python train.py --n_experts=24 --experts_per_token=2 --d_expert=80 --activation="swiglu" --moe_layers=[0, 1, 2, 3, 4, 5, 6, 7, 8, 9] --router_score="sigmoid" --balance_loss=0.00477 --balance_bias=false --norm_eps=1e-05 --seq_len=1024 --dataset="wikipedia_en"
Below are experts of layer 6 (counted from 0) of a mixture-of-experts language model. Rows are named router (the router's row for the expert) and show model dimensions 192-287. Each number is 128 + 32 x the weight over its row's rms, rounded and kept within 0 to 255.
After each expert's rows: "mostly gets" lists some tokens that are sent to it at least half of the time; "gets" lists some tokens that make up at least twice as much of what it gets as of all text. This comes from a sample of Wikipedia text that the model never trained on. Tokens count by the router's weight.

# expert 22
router [ 61 163 193 100  57  56 167 197  87 104 186 137  94 110 120 137 176  77 162 114 154 114 113 136 171  98 144 107 118 164  97 112  70 125 121 125 136 132  84 151  97 139 177 187  57  46 145 150 138 163 121 204 111  99 116 141 148 138 156 136 114 164 138 135 157 180 128 120  93 148 157 140 161  77 127 104 146 147 108 106 160  52 117  66 115 160 102 165 116 140 137 152 102 123 118  94]
mostly gets: " began", "s==", " during", " After", " ==", "m"
gets: "\n", "m", "==", " ", " ==", "/"

# expert 17
router [ 60 123 167 107  96 110 125 231 102 119 151 128 113 169  85 165 157 111 147 133 160 132 141 139 124 142 143 120 139 115  97 107 123 131 136 147  91 153 108 156 111 149 188 114 108  50 129 133 114 137 141 161  86  68 105 151 152 174 139 163 136 108 126 100 173 211 191 140 121 106 109 114 157 119 205 131 142 146  67 101 116  84 125 115 107 146 129 155 133 139 114 182  97 136 132  97]
mostly gets: " 2009", " 2003", " 2019", " 2005", " him", " 2004"
gets: "i", "u", ")", "\"", "S", "1"

# expert 23
router [ 65 152 184 150 116 120 130 147  99 148 113 139 126 142 128 125 163  65 143 146 169 158  96 135 175 132 149  87 143 144  83 139  96 108 146  88 107 119  97 168 107 147 167 130  97 100 118 133 132 131 110 145 122  64 112 159 128  79 140 107 152 156 144 164 202 138 148 141  93 179  70 121 137  70 175 159 155 104  97 102 138  60 125 112  73 132 161 143 136 118 119 158 157 159 127 121]
mostly gets: " his", " their", " its", " this", " American", " new"
gets: " the", " The", "'s", " his", "The", " her"

# expert 6
router [ 75 167 225 108 107 142 123 188 108  97 196 113 142 183 164 141 213 123 137 166 182 109  94  99 159 175 142 129 123 175  61 112  89 160 184 145 146 153 108 119 150 165 196 101 113  77 115 134 139 150 117 148 127  81  71 160 140 147 156 102 126  74 148 109 195 176 135 136 141 123 144 131 138 112 134 110 204 124 129 128 170  44 122 107 112 127 135 122 117 112  96 189 192 167  71 143]
mostly gets: " with", " has", " during", " between", " when", " into"
gets: " of", " with", " for", " on", " by", " in"

# expert 3
router [ 40 177 190 151  69 103 142 176  66 115 128 122  98 146 112 152 156 120 119 107 146 119  99 101  91 121 168  69 116 154 106 154 102 126 152 109 159 152 150 104 114 116 176  80 103  84 115 128 104 156 157 202  98 115  52 188 126 131 120 156 149 124 185 164 174 132 148 167 114 115  90  88 153 130 136 144 180 142 100 145 100  36 119  95 130 133 162 133 147 126 131 151 155 133 120 101]
mostly gets: "\n", " com", " All", " ra", " Com", " My"
gets: "\n", "y", "-", " re", " st", " St"

# expert 18
router [100 173 179 123  84 113  86 125  93 142 126 125 138 103 105 143 160 105 129 139 131 115 114 119 143  99 154 126 103 176  99 115 144 145 148 199 144 168 119 140 114 143 179 119  91 103 131 124 158 125 150 170 121 168  91 155 113 136 107 125 175 126 142 104 224 156 193 159 133 129 127 119 168  71 174 123 127 125 120  93 134  99 146  76  97 132 115  84 130 126 122 150 128 100 104 136]
mostly gets: " L", " R", " S", " t", " B", " D"
gets: " B", " L", " S", " D", " P", " R"

# expert 7
router [ 76 159 177 129 135  95 115 213 172 141 110 126 122 123 115 130 158 116 108 111 145 126 117 135 118 179 155 125  99 136  54 186 114 152 153 147 121 191 106 110 134 133 174 140 127  52 107 127 116 125  98 162 143  92 154 167 105 110 119 120 159  94 128 112 136 140 159 123  90 103  62 136 175 105 178 164 137 126  85 137 132  82 118 118 150 143 165 103 114  93 130 126 164 146 122 142]
mostly gets: " I", " he", " He", " they", " she", " She"
gets: " he", ")", " He", " I", " it", " which"

# expert 16
router [ 75 249 198 102  97 125 162  94 133 131 150 131 113 133 130  61 225 127 129 116 165 115 154 110 115 190 174 125 131 143  71 135 104 161 166 116 138 104 133 148 135 159 185 150  63 104 117 138 105 122  71 113 107  98  49 173 102 145 133 129 143 126 141 106 192 130 139 172 111 120 110  63 141 157 110 121 155 102 122 152 146  39 155  80  99 126 132 101 124 108  94 146 211 177 120 130]
mostly gets: " by:", "er:", " Born:", "ation:", " Country:", "="
gets: "-", " the", " |", ":", "|", " of"

# expert 21
router [ 87 133 154  85 102 102  98 169  84 117 167 184 104 108  87 112 152 124 138 133 150 113  95 150 114 172 114  98 110 150  93 124 132 166 100 131 129  93 127  60 146 162 183  86  90 117 117 130 150 146 128 140 113 135 105 178 113 135 124 142 126 120 143 113 178 127 148 146 103 113 118  93 136 101 137  89 159 155 149 178 147  34 153 131  55 130 123 110  75 126  90 119 179 153 127  70]
mostly gets: ",", "s,", "),", "e,", "er,", "y,"
gets: ",", "s,", " in", "e,", ".", "),"

# expert 15
router [ 53 157 144  95  48  83 136 133 116 120 123 132 114 173 131  85 143 131 132 111 159  93  95 150 138 106 145 138 118 138  62 124 148 108 143 141 164  98 121 125 125 111 196 122  87  21 108 131 111 151 118 135  89 100 107 166  86 127 110 110  79 145 152 113 171 129 158 191 116 153 115 117 141  50 136 172 133 130 129 136  79  54 133 126  53  97 105 136 128 171 154 138 121 122 153 102]
mostly gets: " a", " N", " A", " M", " an", " was"
gets: " a", " was", " is", " N", " A", " m"

# expert 9
router [ 89 115 220 109  74 108 129 205 154 143 136 105 132 142 115 121 153 117 134 144 128 144 114 127 162 159 178  96  76 141 135 144  46 102 164 136 125 143 114 126 141 155 170  93  92  83 116 104  72 121 116 118 105  57  99 172  90 135 125 123 139 110 129 141 150 107 167 117 117 129  92 146 159 100  91 130 196 131 142 155 155  64 133 127  60 117 168  98 154 129 122 155 131 125 119 129]
mostly gets: "s.", " United", "es.", " States", "\".", "y."
gets: ".", "s.", "es.", ").", " United", "a."

# expert 19
router [ 58 236 198 111  58  95 127 132 126 165 160 140 124 148 115 118 147 136 160 157 143 141 117 120 127 143 171 162  65 154  88  99  85 133  87 100 164 150 147 127 186 127 189 131  97 103 108 105 163 179 131 181 133 118 125 157 151 132  90 118 118  91 138  56 168 205 178 152 111 118  82 135 175 111 150 136 164 114 162 105 107  93 144 119 112 141 193  93 127 154 101 131 188 180  94 154]
mostly gets: " but", " or", " and", " than", " near", "In"
gets: " and", " in", " or", " In", " but", "el"

# expert 13
router [108 180 224 103 109 108 105 161 132 106 167 114  96 158 152 140 177 153 106 128 125 136 119 120 165 130 134 129  87 112  60 106 130 115 158 148 132 105 100 155 124 136 206 139  92  60 131 106 121 141  83 110 131  77  84 173 121 158 114 194 108 156 138 118 156 175 141 130 113 133 117 152 112  81 119 123 143 126 104 116  89  51 129  99 216 143 144 102 124 164  96 114 121 159 138 123]
mostly gets: " c", " C", " un", " Un", " |", " (c"
gets: " |", "|", " C", " c", ";", " ="

# expert 1
router [ 64 144 162 142  88  85 143 137 129 149  83 117 120 100 113 170 141 147 192 135 155 137 123 165 157 138 160 156 108 122 101 142  69 118 123  98 124 151  93 139 127 108 180  96  91  89 158 129 124 172  33 112 101 107 112 151 113  77 119 113 120  94 130 178 157 128 160 172  97 160 114 122 147  69 162 148 133 142 120  95 147  84 161  90 107 166 126 104 138 160 109 193 140 156 169 113]
mostly gets: "h", " comp", " Sh", " sh", " Har", " \""
gets: "h", " by", " \"", " 0", " ", " Sh"

# expert 2
router [117 203 180 120  70 129 115 161  85 140 162 117 137 129  92 160 190 139 147 112 104 119 143 163 153 104  93  98 109 144  98 180  99 142 195 134 101 132  89 136 133 179 178 141 114 106  64 136 135 131 100 139 138  91 100 138 121 180 149  93 176 115 139 141 128 138 171 179 119  85 117 102 164  96 183 177 163  99 112 102  98  77 109  77 118 152 122  90  97 143  96 142 201 139 146 120]
mostly gets: "w", " de", " would", " per", " pre", " w"
gets: " to", "\n", "w", "|", "===", " w"